{"moe_layers": [2, 3, 4, 5, 6, 7, 8], "normalize_top_k": true, "routed_scale": 1.0, "balance_bias": true, "lr_router": 0.0014, "vocab_size": 8192, "norm": "rmsnorm", "tie_word_embeddings": true, "learning_rate": 0.0106, "batch_tokens": 65536, "max_seq_len": 512, "train_tokens": 426100000, "max_steps": 6502}
Below are experts of layer 3 (counted from 0) of a mixture-of-experts language model. Rows are named router (the router's row for the expert), gate (a neuron's input weights, with its number), up (a neuron's input weights, with its number) and show model dimensions 0-63. Each number is 500 + 25 x the weight over its row's rms, rounded and kept within 0 to 999. Numbers have three digits each.
After each expert's rows: "comes after" lists some tokens at least twice as common just before its tokens as in all text. This comes from a sample of Wikipedia text that the model never trained on. Tokens count by the router's weight.

# expert 11
router:503488496473535497491484500504443514458559500478512530493508502507489465494512509498528469548492493531524485515503539488515491487440497494469501464474487472501496509535469491515519495458496506
gate0:510474550493553496481499537485477510490544541515547533491489544502522464545508494491434490441516500506476496529519485482503519493503535524490495472493511517459495527521472514505490479539510469
up0:501559490496462488477502490519494483516523472475505493501534518502515492502517460502466507529466441519497483494503494495480558529536511496515490573500519505551486546492467507522490475539557503
gate1:492497468465475490472488505473476521513489473460550504488500488497485479443532452511486473511537485512505507506496563488526524486519518487539519475458480487468528496502435536466489519471528471
up1:526484530496513513519545490442495496562481478497476493483467476512534507531527458450487527521485537497482489508477548534473536503499478487465505511505481534496496501542510467507528472528487504
gate2:515477528458539453497491518498482514467488485524510522523499566511490490497549499576511557479514495495529512509507542525522520508512474523519518516478495500517469492455511486526456517500468501
up2:536495493476483505472535510481509489489504533529475477479478518531447495539510487521507518474488484481456531490481495520482481547523501516518515490533490510484511496469521514455541449493468527
gate3:468493477452534450518490520487530520470546496482473506505497535513501510560508495509524447498497473509508480472473490489467482469476493489464516475502494517491497469538499501439485485475541529
up3:516481511524486481476481518565496525511458468507517492497520471492532510469529546518507549499499527495513486454526480478512499463463517551486522499486477476503505501535474494540528492480503522
gate4:478484487506505538530523502514531517521499485477497477487492472530524492536446495504530523551466546499510491524513527544481483508506481509496493509469439530516439458539445479508515526493457522
up4:521579484523489487526495470505458510490482478544497476508470532478506474452507478529507494488487522495531545521545460527546522469586508516518514476482468496480482462495497516469488487480502480
gate5:468461450483502505508495495528487482485535531488492493486505500513511471488530461545480543485527511471505514463527461468534467492498470493516511511477494561489499475511476502503489505494515481
up5:492488500516486510487468463477479491501470500484475468501451511515528479458526521513504537450527497535482501421495514509493516481493478516536497522480492499516436509492521504519479553551493537
gate6:466530521497527485515464525475497549485514437525512476513490514542489480485531477513485537523547504510505502510541473535474504425539500513498487493490528510494476540501485522523545471502472480
up6:480512493484461537499459535505492551518565510480551517492468501544517515492482522469449500505534515471442539514542528513470513480474486505480485472503478441512472511503478483523548462495516457
comes after: " ", "0 ", "1 ", ") ", "2 ", "3 "

# expert 6
router:535495518527503513511497479519439473479503531487493478498471529499527509488539498467503486539489482520557477504452512495502476513506469508472525531517538495527556499535459488483547495466510527
gate0:507489482518490499507465490481516522499522507512463482507496491505487495511464477486519447517481490515524522476475496498494491483489476490429487544477526469530506483483524505471505471473498455
up0:512505492492459511486497460515504516524492519526490519487536453466505539491469491513514507489482522500494465510471526525489484545552523529495544460481509438484541476484482527520527490492457520
gate1:500460521546454511552508496503491505441506493519474506490475521474492529523475492534470518516499491533532518495498490527484484493479488508489547499512496504514460513534510479457500472504533467
up1:505483510508497508467520520461485530511507506479491507505532497527468518508515502487511479441512482495508564512449454501478481489516496472518489536507483478504474459492533476531464508506494469
gate2:525490510447484519506490496512453468486531496526531526557532491523526500491522491524494494531487506495526486487529497486485519512513463491478512514533494525481533499548504498509517476534543520
up2:470486520514556511505508484458509525521524540548461535517502458520545485540502471462515462507500542501525472501498523510552493503507477463491511522501483491491459537517494518541485499478500478
gate3:502451502507509532449510563508527497493483514550483488472503490551494489490531501458503498538510455517487483480473489511501536511520480507510493526534560505485483521495494504537472509519532475
up3:475521491524498484523512521480540483493534489562536534498503469515492493497467511510492447465450460516473492504521493527509533490559503497538504475463451478465530509480496499481477524507486505
gate4:499517513469495546526520457524477497506533457542480480515502511503507480504552482510466479474467473482462466489523480487484516518504481531459499527469507495467511515521510487507510499558508503
up4:484483501513528495500513511500494494484501502507529509449479447551504560510484585522462476505474501486490445486523550513529521503476521521472490499546485534496507514516560558496525478520512512
gate5:501510524492478499495476507450494486501510520459501508522496506532513480485480514508491531495540505497499568547548494459454514475513489525515533493501504564456500445503493482468493503468485531
up5:472488472526550510536520468478516488491504547498486505488532480514495495490499519500511481498449489514528498527526524527462477539519457515506479511475490532515513489505535526536488502511464543
gate6:484497521467540518451468507486535471479482535471526472522486459500495500519496476512512530537485464544552491479518481513502523532453531514497498523510510539508516481474513531495539503523509545
up6:506513540483513496515482501451522541481456509500472455499495535535525529515441490523520489490502472495557522526483494498449467550516473508511486505502477517562481490522476497464490515475499520
comes after: "the ", "was ", ", ", "is ", "and ", "to "

# expert 7
router:498496495485524473488475482465462505469532515514562526523511520487483470504492524479462475551506486519482532500460466535492511486523508549484526509496500478538551475538479482503574539467436531
gate0:498518532426501487506489494509449485510494499493522513511479499488503536463485527506460482457467490466513541486490471510522531516526520503490480505461477456526506468507442515465508522505507491
up0:493522484528452543523475501460491500496477512530487482544490528498465489500490509516513503488517501516517492516527505519532476525505487507520499514501503545513527487505515491512508505580539504
gate1:514440515520496465477489491498501496461494477505519485527480535509506502473507512496501523498497469514513434558512475480500505557532504511467503496513440490500465492489462438465492508470511508
up1:465539494487488483501476528521466526490503520492503551500493475481483544502478482493470547505502541511536475503510516477520493508463467478484550469526542518503444490475494470508482519497507513
gate2:528505490485495481510514532522460473489500483496498489472526510494538504503531499510505500531507537504501502489478514493496497535473538554469510468491528466536530568489499504455517501502473559
up2:468486463504472516508525480538525517493483462495513534498468479537534509474497460494517495545499505507570529486489495470479468481459487503529539512498511516511475506499535513525509490574514510
gate3:507528504469512478497525491473498486462416499527485529480534555498518512530490494496508497512481489493475503486484445466478499528478516472500484442488481506515574501480507475521505524489485501
up3:514484536486412512504482499520498487451530516461470538523492476567484511481527530528534493452454496489456460501509534532521455510521482482505504476481513498455491517486482530462503506503480519
gate4:531448451503535463523470485525487496525487479474555520492516499510531471477551530513478460522476508487469502503497492506509502484451447530481468503500452479541547525530527516529517486493483494
up4:500551557498514534525531510509484520467518499500485494512515483512477486505471484465477523522509493518554498452535534498513444456489497505522481519506492485483529517480524495495485481450512470
gate5:501483458489513492485530525503466518501510490520508523551535523509485520487475487473456526471503518473462487518475478512504522471477465510522506540540472502516516489467436460526533494514506472
up5:524457464520515495478529519523476491457477550484484458519511505490531521513513525497513507462492514474478499476494518500501531499514504483525501498419500499510460524470542476541509471526493508
gate6:526495478473500491520472519495498482484542540497517496490504525490473526482489505503520452502483526523464490507541496537548481500496535536488503532507500467533525462505488507440501490539445536
up6:493504510527523526537514499499476521505568521509480523468528459497504505525508490552526473512463535513498506481460508470451499471497494531501475490494496481488492520531523484499521518531500493
comes after: "the ", "a ", "in ", "and ", "of ", "("

# expert 27
router:488521496513508504475484487514481520501550503475493469474471488509496488462509561482512486538483491513511480521454517502452549521497495506481506501493540512513508575545489504493509515504468481
gate8:505538515496481530563530490487456516518514505473532473507530496520520472476517516484533501536492513482500498520458524486480498458477487515538535503450498535507508520518466545504476482474452519
up8:507484521489463477491509518531501510507516505487490505510520471471522525497471498483526507520507517514474474524543506481464494515487518507525516543437475514523469464508504526471524490510493490
gate9:513553477501516528487502481487505517479518537435454478461523493524554507519499467494513530523518478474517524503468516523514505479504467475483547486509495525527513516525490465465476535505486506
up9:493492525527493520458542557492479515533517535470487489524535495527483475489531480470519476527477513506502490455525523520499465452485529508518494497444475490469502530484508504518527493515478544
gate10:519537465510483487510485464495465475475524487489466503518482471479521486549533486487489506498525499557507479489477502508480467514473480477549498525479528526487479470514479481526477514512501520
up10:531517482536531528482454496476440508457504527492491504511469516511550481504468453478514480503474488487532504519489526512544508457551483493470460501489445499501502453472481556487500517487492484
gate11:491513496561507473483488509485468468496563548475553491521523512485519447537516517489502474529490487485479490514497514475452515486547525492479510506506491492515532528482507544519516506468462496
up11:508457502494507568512496515486543536494518490514466511470530500550535480489514449526497489515476557494456486533513492573523536527451502530538496498519507511473510494481500481503510499500501492
gate12:455523478522486454522475461499498477487485543514552498485461516484542524497467509518502486492503520504480455519485498491445444493533475471492495506533467488493479464468499490492488532454481507
up12:462475492478464506515461473490546506521506488530490499496460487488485536468526500476541516491441512475448530505459508489514539481507469492513525522485495484489533524534455501525459502477510524
gate13:498525471480529510492485524472549526475525550499455504481512452517501529458500533495498478466485505517498492476477472507479511541481500563516529519498493463513479511505501536510520508499494485
up13:501495516510496522472516504500492506486478507527472485498476502518494509491563492488500503484483519453521477473508525541479455510501460485503461524474501493478504495493504510540517499471487515
gate14:484477527524519527485491534496486529501466501450532480493498521497524523470495537426513555510522532496504498472498511453498546543506510517516538522517507466463475502486473539501471498493498471
up14:455436507500508485481508520485526537506536503493513484505493527462512472479489520497466502452462527471479536553484537529523493458496496534488504498486464488508476507502548487534486508466547505
comes after: "| ", "–", ".", "(", "°", "201"

# expert 30
router:564491471487512520468488480502481470497510494488534545545511520454507498462519521486477490530522494497501513534518525510513545493477477521509526503447514503535528536497506528535533467471494510
gate0:503543545511505529531509528482443493496466482534523496506490521486518492460504511478473475486468507513525538474511531532502495504518486471527478516524467498496489501504500556531517509507442475
up0:503496488498471512508528454496476451491502481483501521502507481539424512515501485483476500497496491507491509481510481528473501474481557539537517475485491493453494480477491485515470529537525514
gate1:508519487497516510491519564515485489524484554479472492537554486477526482505537478494519477501496495506498472480509482503502515516483489476541520495502508475489490509510548495512538528476489561
up1:511472538516466519511481506461506550504499503518494510515492478508523504490506531488448532479512489496509504492504562506434469457442472478551439480521471523519518494475476490501501491494504474
gate2:513516517470505529546469492486466501556468470514517556525525502524496453511513517488493477504446508481507509538484491506473538522511490478558498480500503449497500490499492498509513465464524497
up2:525500507504490511474493549468471487495508472485518500561517494501499492458522477517492473471489507498491516505558468501524516521526510511525534509465527472513486467488516534507502460492465509
gate3:491505517506509493481503482475477521454495507528479520486483505466513480505486494516491471546454499459518499503513483506496529513452514496530532544464492511499520486535492466540473463522498522
up3:488468503468492513459494474481471510463483540520506493487490518464479521519491500484517540482516512509467551466472464501522511524524489505531477544478490461554465489508519523515440494479509537
gate4:506476492491486552501482504515496478462496457496514495480477494524509506489495477532500500487546492522514509562522485486522472493523504533536484528501516457532529549488469480473511453500544488
up4:520532498518549515450483461483519481492470518491457521508477477485533521494505447499506537513494512506506475465474509486474465553526553526518502496546497515480554508499496507495445528519551498
gate5:517496492470477547507467525496483527497512506510508533528520484469510524480518511462532532491496503501512522490490508494513504484507504503505534486468519492474488506465455486521512505461499504
up5:504453518468510527510494544526492519501530527519505491494487509474537516505515532489519526526488518492447472455469497494501517517506478465494544481460479530510442516492489463492523502501505537
gate6:486493474531461480542497488472496461496513526504472511537515511489525490426501485481507500532493526519465488477444483446529514531497508496475503475474516507507476491534517552550484511494480495
up6:506518493493522471521479451488474528551546511487478514521467483479507500521546541502509537510517505490505491483516505507468471453532508486530508514471532479501516499531500483538463497450520499
comes after: "the ", "of ", "in ", "to ", "and ", "a "

# expert 19
router:482492551496538534500472516480492488495514530513501500522522526478476493460512526507489495552455447499496499513524504502531512485505470481495485525477535460473511512486504471516532460492445488
gate0:469520504458489513497485484544451489483521501453479471520465494488488500504534521514515480497520478537469515513537505534465487477530462500486468497494509476443456496480541515493486458508481477
up0:528459509509500496523478524501516455491490485517464476496479505511534493501469526515502492534513513513530471452524490476497502509495459518476516526448485525502500533556492477510485479499430494
gate1:511505442543509471517456501487479483500537516505542487498503493477479500501503506472476483489458495505507444458504481483528521527505444492486513472489518543501473491501529514500513504493481515
up1:544483466497524510505498508498571502541479489522494517470482513506478523490495522490505512532511539459471545499476516474535502489484510461491491513484510521511477508499445511462528526465490540
gate2:468495503531542510471502478551504486507507513498501519536539526482538483461508469457492518531514457553476479466518516509490485506504523505559480501474487491455507514533498528529533508493452467
up2:537489545473490494507494489508500511467486503560511467511483505471511578529511519512522506528498495480476488499465549461535520475511503481514528489503495489487474499516501506527521482490515433
gate3:544505513551535520478491497516468520515458499487546509491469499474472492469510537508537513499508506499522492524483506490509500539518473452531494486476490473486538488539525502512502517484513483
up3:499526493503520495496529478508453547463529494544502493451496493495499515520490504545537531515529505525500537513515476485490501469555519509496485508485488504482503520458529503472479443448502518
gate4:507509531496503505499516513521511480493520462550506523434488559512499492509503496476484540457495498547493524504513496490557500488485485505459485488512488483494563529490476474516529456509471466
up4:477489496537547500456491522479452506506544537515524517502532495532479505503518454498455478499462519440501539493522507514494501520518457490541524496544492483513477493517504470491493518474483499
gate5:484485459489515499501498521470529516469495537499540498488461455511486516522506499537492480511480476491546527561472515476500490556495471493524507519515482549478491512498540535516539512502509524
up5:494538490499504526508486555488507514513482484482474497519451466494452537480497474531496479503495496511471515468521521501461477550504493478509499493474496559467461488501460483515483500532456502
gate6:494437515512528533502531506456467482469532480485485470481522538482490510494512493514477557545518500516453488475461509490521510491508486467491464476477477497536456504499496452538519481489499461
up6:492462520502480508491520494487491524481499501472500539461469474500483567505498472481495446537491518463475519470507493496536462486475528505514517478475561538493474508470544544521488483535503495
comes after: "the ", "a ", "and ", "of ", "to ", "("

# expert 28
router:528483487486508474484482459557468463499521549492573513493515529494496528471509520503521496525519478507502475543455497532475502526486514537505532504475504510524522504526490531571507495448506473
gate0:483494519464478510492529490518555514568536554485508499519502482514479502500501514507523466507498470493505470494453491571452521538526457495523516534496490492489507481504523470487478509531498489
up0:477506507509502499477483484506507490442469457468483518524538516508528523490498523497489499463507526544496477475478459474505490497508523545499530522489515495489505534459485413480526466513500508
gate1:557500462516474502491544498504500464519525473478522508464498523466468530476507470438522528507489501495479514507458503519511472500485483508471507552512546499479483482497531443534527553465500494
up1:515486495520509513547535522510500460498494477532554467480517508525534482509503533530516519505496493499480494508545486473524536484524479461478507467504473511510460567540517533503508458435460497
gate2:515500513522507493489540529514433497504523508459519527498537506510494511487518477447493474528539529501508520516515558473438455504510542531497515484487490540462482512487509490494503527507493511
up2:465499503533492490467480541490486467509464497514485510531502459486541551475456505481496509481454528496499487517501490511487507542497507524537481493483519515490437517493509487510530510479554489
gate3:515433499497504516501494536502542528465506521498508488517484538480509518535486468456565515487528525509519501531515486461503527479528503510530493507576526534484467503484503485505505484477497510
up3:508450491477556486503551516480555473515469538500499463506468520507485473517549485519470489544553504460507467520511500499462482485485513465531498483510495490450508503505501462506491494505545515
gate4:488564457461503496452524499478486508533504508473499498511505506531471495489480522456541498465483449505489495489505496505499513514509533489522490493467517498504518497480496447515520480529469552
up4:486463495511492493510509482496474484503436545434486460518464509500517483476490500465467554521563487505527485535477509451488508500482553499496466477514471514488496473499501513507485500469517471
gate5:515528518491510513490478493530457505521538548492568525496500510493529510543537497456496508474474520497479507535520505499474518514513522488482509515552549548502510487480491489516500525475522494
up5:461505512493513485464496491540502461503500472515498466545464516495485470491503509464453530539491540453489491516500523489500468482470534471501561502473479507480541511488490480485478494516504480
gate6:522493467514456520502489487529494506488509484467518496485517519496464511477490536500505490496457446516479494507495515500519541506524467504502477550481473484527471520553499458533475523480471450
up6:497506495489513511523526505527515474484497478514521516491461512525491509463471488474509498498469482482428465500542524492488496437504470508501478491478508501486507492518521521579493502482467499
comes after: "the ", ", ", "of ", ": ", "in ", "- "

# expert 20
router:498506533448555505501450481531453480480498520522505496495505545453519502484530560481517502508472520522517523494497494516483514512509494511425505462488498478527521528485532524551502504501492505
gate0:487499475461531526450449503531472481515524455503499510483487517483544500486512521544523475489476523520530505479508508530489532475544539544498470545515515472497525489501498493505525483521457481
up0:495468532481482512491473511512480504471519568499543586534495489481467478493521495525449537499473474483474525473503483490530512456495504526455457489458504476502512455479539533494528495486550496
gate1:499496480450552455518480518498474479517504494519534485455473496481526502494506526474488541506487486524483505526519458493500467521446501545499460465509509490514489463520457509509553494486451508
up1:524467502522520500511495496468481494493493539476519481482502444466524460504502488502483524502527510549455496451520489487504529480498515467502509485498527521483476537468505465553511510513490516
gate2:481527501522520515510492514491509535496541523516506500550506501540562470511545460503507544542498538519517490528494478485500539502504498526544495475532518506487530444494480510521530508508474510
up2:488516496483520473524513508463455485490535511472482491531475493534494467510502477514481505483484510542513497532505529485536465413510457529487523538523498483537476507479515521457515495475503488
gate3:516511468495504500491442529547507510501499500535514531525562490504524510477471559501518484485429496490485554468539478482516525495488512528501486487469482494462507507501504484490494490518505528
up3:494520494513492495486526521565491515452492528468523532480481495484528483494446496488536477505503495507494576443491488536507494501479470467500472462489501492488510501465525532545511538549535476
gate4:479478497453501505513493513477498519526507527504501535509510479516497516499456488538504461494486433458465546497473512515515526477446503478500499540477485446482521458447459487495514494469547505
up4:465494504507481491519503508522516479477543485479506488503499499475501480502541498517483523468537521494471515475522493507478500486475520533511481543455560519521541478530491513509510572465455554
gate5:509461496491455496497502489545529493526473533502507540519445495483521540517482481537538516507481538480481453485482539500480465499531539479468490513476550515499482489546494461492509523521440509
up5:519529484493470529499501489495470485484477551452475521478529484525517506502501501458530511521473503479555549505506503508464509495478491496501491512486523502481544509513511505525512503498530526
gate6:562489529483512513496459498496480524479517466528512465529479519508513500535479540493477504554487493523509476449495505501478487518543515475554520497502507480461527522465505515502507483485481510
up6:451525462491517537515463522538507542497509512472501535476516442460502545481525500517475509522507502503451487480482550569445478534505489503484511488504485499471480487487515511448525529531483468
comes after: "of ", ", ", "in ", "at ", "on ", "to "

# expert 10
router:490499486537509521485444484464483462463525509502501492500476501494482478493522472531507514507505508525524480512485497493474530565444555504482536503484528478488496568516522509509500505489519466
gate0:551490522500511468485485484471466513500498515485496487530515501456481507488495503546518470493474507521489497545484472476481494491524552517512498492492487448500481535498504537576462482504504485
up0:491475467509490521515456573465487497513519499487490494477485499477556537482488503486488504457523498511483478474515508459477503497488486447511523470501536471488487493487531495497494493474483488
gate1:503497503522500493517538495510470500500503524492489476500451520457478503481504499504525507530527473477483560532529521466502487515516529538502498473495465525488477511511474470512508472548483482
up1:473502490510511474462496483500461551496492485523498485524457500519510503523511502485516467500515524529527507464481472447507519501520520507496509512502507502460484522545504546460494494487509510
gate2:517441524504525538494432498493489490504465514504528494490494517441498473479478527531496473559478521515459470507503501461537509489464453483489487489569510504493496529490506490540526521448478540
up2:499529527474504498486485516501468489462506534489488478488521512485505506501461445525494521497485526488548507508490481503520469548494481501488522458518482477483485512512518459449544489493519524
gate3:544450512543520474503497516497452506488520475539503500459477504482505469498500489528499551501498535483454482512552456511488510497526495493449474432493498512490497489476535543491482492520497512
up3:489533540469463505497481474541493514508516491487538501504483460466481507509488535529522503488550530514511479542482473502532530491495524491517489488489477520520539510467492502476506490501511530
gate4:511500498524525476473504442540499465521480498530495493497517477523516519484507508505528478504439529565510508500491509512490488541501480478453491492520475479461538508522486499526515499522493455
up4:498543495507482476519524482485495461511500502495510512491535524531499481496520532452478517492519459473502515477481504494437510526489539507486490514492483530484520491474502521507547489496501504
gate5:524524487491502502509514455494477446492476559533516509495486484534512472513486525525472505518519549539491498554556490495507532501479522464486442473501496555487509541513482515493474500476540495
up5:506451497519492478500462479503487507510489501515503496480496506496521511488497549492439544523518507523493532483481480484477492486479506494519535503517475470460539513506457524513534480487512499
gate6:477480494488508511503530422504516493495496493499519500515503520532500550474487490505483521531500538509491492469507481466519516499488531493474479487505501461547519527520498499542521531469564512
up6:498490499455482478503491504511514503467553499529460467510526503539512524477500488507499523477521509482516511476527496457512528511445518524495501507476519480474482494486515444501532511456471512
comes after: "\n", "|", ")", "==", ".", "\n  "

# expert 14
router:512477508470517494466444486559470486500514514508474509473484575485503508520540535470501487512497525498535493503482463536482524499512529514458517539488546499583504506502515508503502480494484474
gate0:466472494511515495475428482509472530472507530529489510496513488539494498478496524512498487507475484491533511509535447503501515485506497490493515528500481476497489442520525504513541484532536474
up0:483523523519476527456483536484490511508447531494549474488550510468482504483488485516505521473551493450495493497505516486497491519530478498543536498474529472518502507487522531528493517509524514
gate1:472524524525482484481511471474468467480529500479478504437485558486479501519502533471486508517506507533523509515538543478460524504477513531550496501482488516478503514488453489479515484472531489
up1:512516503498503475493502485510454550534479500498508552465518476501466494519475518496529483499522493525502497495525514534482504502494497530498531528530496525524512468499521470411491468540502514
gate2:551494489527457505540486478487509494505490494509476490452481473472538523476515507473493513519528485451415484532466485488474500522453496497451508500505504472491495500506473515546500470482539485
up2:454508504543497487521495469496532480445496533507502561521500484511543496451526492493512497485497532523488475503557505493537484554523482490469477463472510513522491513532481525486489545501489503
gate3:499474516545499491496461526499499516505493531507481488505444487514505458467529520490494540513509474509428492485521500530425531480474494523497497488519508498456487512527493469521499479510500458
up3:557506455520485452530529490532540487528469491499511504507490459517526467508507503503503506536548444511576509490507492490447500487485478513479504463530478450505468511533525509499483521493487493
gate4:454494520511568509461514514482442448486506491505486499543554463522494496464493493499495480514458473505517489480501520567514510482554529457505489516476468488493514510494513538497461480532476502
up4:470486466488521497512442483517489493526529495515543513509512486476492538509498460529548483497458464503557532494521497473538457519524507520497521560538526411488487544507473521507524519525466477
gate5:484515443464497507483460513470461484443504534516491470519504496514463535464471532493489507496498482501540506450492495522512525506516456506478524531481525509501483501494506503528488456514514510
up5:482464497520530502492488517545521488503507546489484446476478506448512522480514520536517488509485503420470503524488509527510526531482520486506557489507494527463469498494538473487520489495490484
gate6:515512502459515489459499481526520529502492510529498524482476487468519500535501515482484448513526514478538482498517483469529527489499512478497508522486477499504498512499479497508502502497479516
up6:496522520474508509532518504493548502484542491518464500448496562471519519519444460500482486493521502527526478506478497492508488468467516545539518512520481505495447495495498492495520532468493525
comes after: ". ", "of ", ", ", "in ", "is ", "as "

# expert 26
router:519499507501526489483513524473486544440499521479482469522543505485463498467514464516535484463507516551488537502490497545453526531522528495473494535473491511498530505512545463477505476473488486
gate0:500509501553514519500518501480486517459546499513477480501460513507486508522507487484494488506493459520479474526495442506487482486512515491497504534468537487472531519450503472512457518480500518
up0:497516472496494516499468421517489474537491489551519502532462490522534532524515464497525504511506510525486489480486474558475470518527549484486460492491463503500512493503480546552490537450508513
gate1:507522469525479493511495517506498477513458494508502536526519463482481500501499505569510527540517513546554495516502469511491502499515480466487461507502487516496512480563490517534484520455488464
up1:518478526478481494484513503498500479577475528501489498492511529513513435476497535501507497533507521508512493475519509510489486535474483479470469482533501541538480508476518503495476510459467518
gate2:523483510511482484481502499521527551482496518501485499500470535540480502525524480473580488495480481483465422537475476486482482522504514477511501494510487513493491518506481496461484498478516516
up2:501507532475520491501518512503526512495531512463454481462443493493468491532511524525539481483451511511453463512503508468462521487510475543485470513470509481498431509494540499476487488508497510
gate3:494469521467535469485517499468501462486514529475532511538516510485508483535502484437512478513491498500510519521515511503544482513523490507529502500469466512475478540527506516498499549443510496
up3:547536516476492501499483492511470514527544459508511501533478473454481460453517497496465509505504505479506469482544510506518469443524497464495497496528520489489489512486497550513473499508494547
gate4:478472473467503520518511487506523547467485504507509510508481469475507511467487521479509519519514476532512505514476501521499550584468487476503548530504517481511496483525499498511468483526544479
up4:538476510463546510457527494476487464534536525511506532497521499500465521503523526569482480494479498499505513495505506479491462497506554465502458464505490500493470501513495533539440488546494463
gate5:563503543518501487510507539506497480496517497505496489536515476459500532521524508502487506495541505537480500539504500479500518520510471496452493480529560472506525541483528486494477455488547515
up5:540511504473429481487553504508523527506520511509485509497509516486521481485506511468486514520501519527525462533542537466454480522503466501470485515532452543498496486526509528490514513479522499
gate6:495511525496497460491531546455506511505516505488482491528493483481504470495475484519496498520501505497498519529475496519495482490555451536561479483536531506481491504493498496492544481459522470
up6:503494526519510461513476551501462477464535493481494512485508512455480493502478476529462453479486553449487521497520520520508537533473504478535501520499458506501466513525547504519518546467486525
comes after: "\n", "\n\n", "- ", "|", ".", "=="

# expert 21
router:484539484489498523481484486475499534496561508483499482539501545507472476522488488475484484505515528519482484585494497516474520488488489499510501515477499537525516546568458519497524489478431515
gate8:507495494511475510509491524510510509502511471526496433536545534498502530458503494484514481500474497551515511454504507545501553487509473527501481501469476467553469551529474489514531524514465491
up8:484465525496526441481508542498468494520525529495484542472529475519456507491524526488549476499430492489455530526501487499483489507500466492528518507529494528519506485487528476479482478500516475
gate9:466500452494498466529448511524455515475514479491531491504513508528516517533460522479469455453502487523517458542469481457502477505508480519507476473539476517472491512539476491484529491480460499
up9:540512483457500444491520492485527462511498480491522480503526540511525511496506488513475497513482453506536466482526511488498507487524547527541533496497560488516503465468502483499514493491490451
gate10:489497469496508541530505517515501483490512516530481515521509498495506501506578492525501485535443501490490496446522535481502472513497501508539523508510518562495502451523515533509492496474533504
up10:508512463551513494475469482517457464485517502467492477533491467492466505491466476480484485477455449466544475492506501516519515509485503509480520498493505494515482508510501474465558468477535475
gate11:497464501467491549516474523518525506466538476492486514510446544512485517470504526510487501511482463529494529517513478474486495490493511468476502568511506510524504461496505497503502515507528471
up11:514462476543529451465505511471508492524552541450514516471519472529495494478511464437508502443538499469536541471472487514507481505485467474489522504528525467475488476503503531506492482499499475
gate12:518467519500485525489497496502494452520491552510532534494512488528493502468509501493505462495491490481458518487490436482483509476507487507484526500532493519484495535481521555511515509519524471
up12:532531501530472530490527548466495545497438575480478510499469478489519487473461504503491493524469520495514510502491510488511508484501515475451496472495527481506471505514508458509551495471528480
gate13:466529499447474525490483481498560522509522517453484500512557506487521485485530446478518481513489511488492498485475502534494507469490502478485495480508474517478530521486525495509477517510479546
up13:471491485524515489491519590549487482449518510516560473491443489494487486502484515504530531523476505516508474522525487447510503470515525453458501470498496498481508514548518511511483534464505554
gate14:505500485483511501468486551519490494489525513497497534512479479467510514570533506507476481459480519496480514476463511460495487485543533508538514513483518510511484470489501513489492496499508506
up14:496464502504527492476453463518465483506505468456550486450515520514484549471494524536459513487493508467491538484493477501496484519494467520502544439531472501511469504490524536502496492507484522
comes after: "| ", ".", "–", ",", "(", "201"

# expert 15
router:484482515486508502477465499477497504476486506480498490506463524514487430453555532511453491532491503519521541509498492566483473546455481492464506528483523485548495506510508507497515513500432459
gate0:495499511539482482522495558510538519462511513482454509530481524443506497471517497535503528503517560520499475486491510524501501505505518474496517492546458533546487523505493500481500491508458499
up0:470512499489542481486461506493500483534500463488540463516568487457511499484526510486499482515504525484532434463534530487544525496502509485511546429489498524477497547517521517509493522465510536
gate1:482520500496459539467505473506463499438472538475512481492493511553525449524511473476521487525481480491472509515522476490484489507490477494504495550555515539495502513506502503473514480462487519
up1:511489547474480456496482514515525537510495450518475497519514531480482489491496490516473483486491495505476507477493501527504503484534515464503480453517511462497514479469502462531493516499534524
gate2:509532510494500523484520510470498529514477474438565473490502482498481478500524522542450484544495535487515525528505486496514512521523537479500569481496550496524510524528489544483522470518550521
up2:525510458483508507432481515495455506462463528534501521495452487520537491498487491472494496483485476522567494506515489498499481497521467497497494513564518456512482503514534489506520462458515520
gate3:447529468475488480532536496482483468515464493519482493547491492547522518503543542484504504504515523459466525493468529510507523546499491503498460511515500451475542454497493518520514523501495488
up3:498510499503483500505504511493489504505464466498506485477463510526502490508503564528500525551509514461507513472508540486487487529509491491482490516479476485480535489491504540512503507507500478
gate4:521502471465504522517504466522521484520521477506472502483468507521517462519550490467479546519487514519493522486496518502473486514508499521465442509506523506547535536467479481512508500515455513
up4:550514498494507538490502493490453520510489500491495521478496468555465483470502471509489524473537496479508504536455467510515448484513497496536494458510509522477504481476494539531535451530551470
gate5:482470473477514483489527529490543510448481459528479458527473535492493530506489466508492508558492491523492488520518489490482517534495519507517493510526522531499482463478479472509473474518486439
up5:497533542479476493507474520472492502501404520497498494525553547529495494489488526502541480508486526505509499513496523512449489524527506522519539497497492504454500541473482485453492509518479466
gate6:500531461475506524525502500487491546441536468515512526491485468478483474511516513547484528484490522488519502483526536525513473512530498508527499497502520497505509494544518517463430462528461525
up6:511505511542459480507529492512528497463495550507452488538525500472499514476524506497518501502484493509523450461481535477478541513497519511473518526503505503508502518514520477523430463483486500
comes after: "|", ".", "==", ")", " ", "==="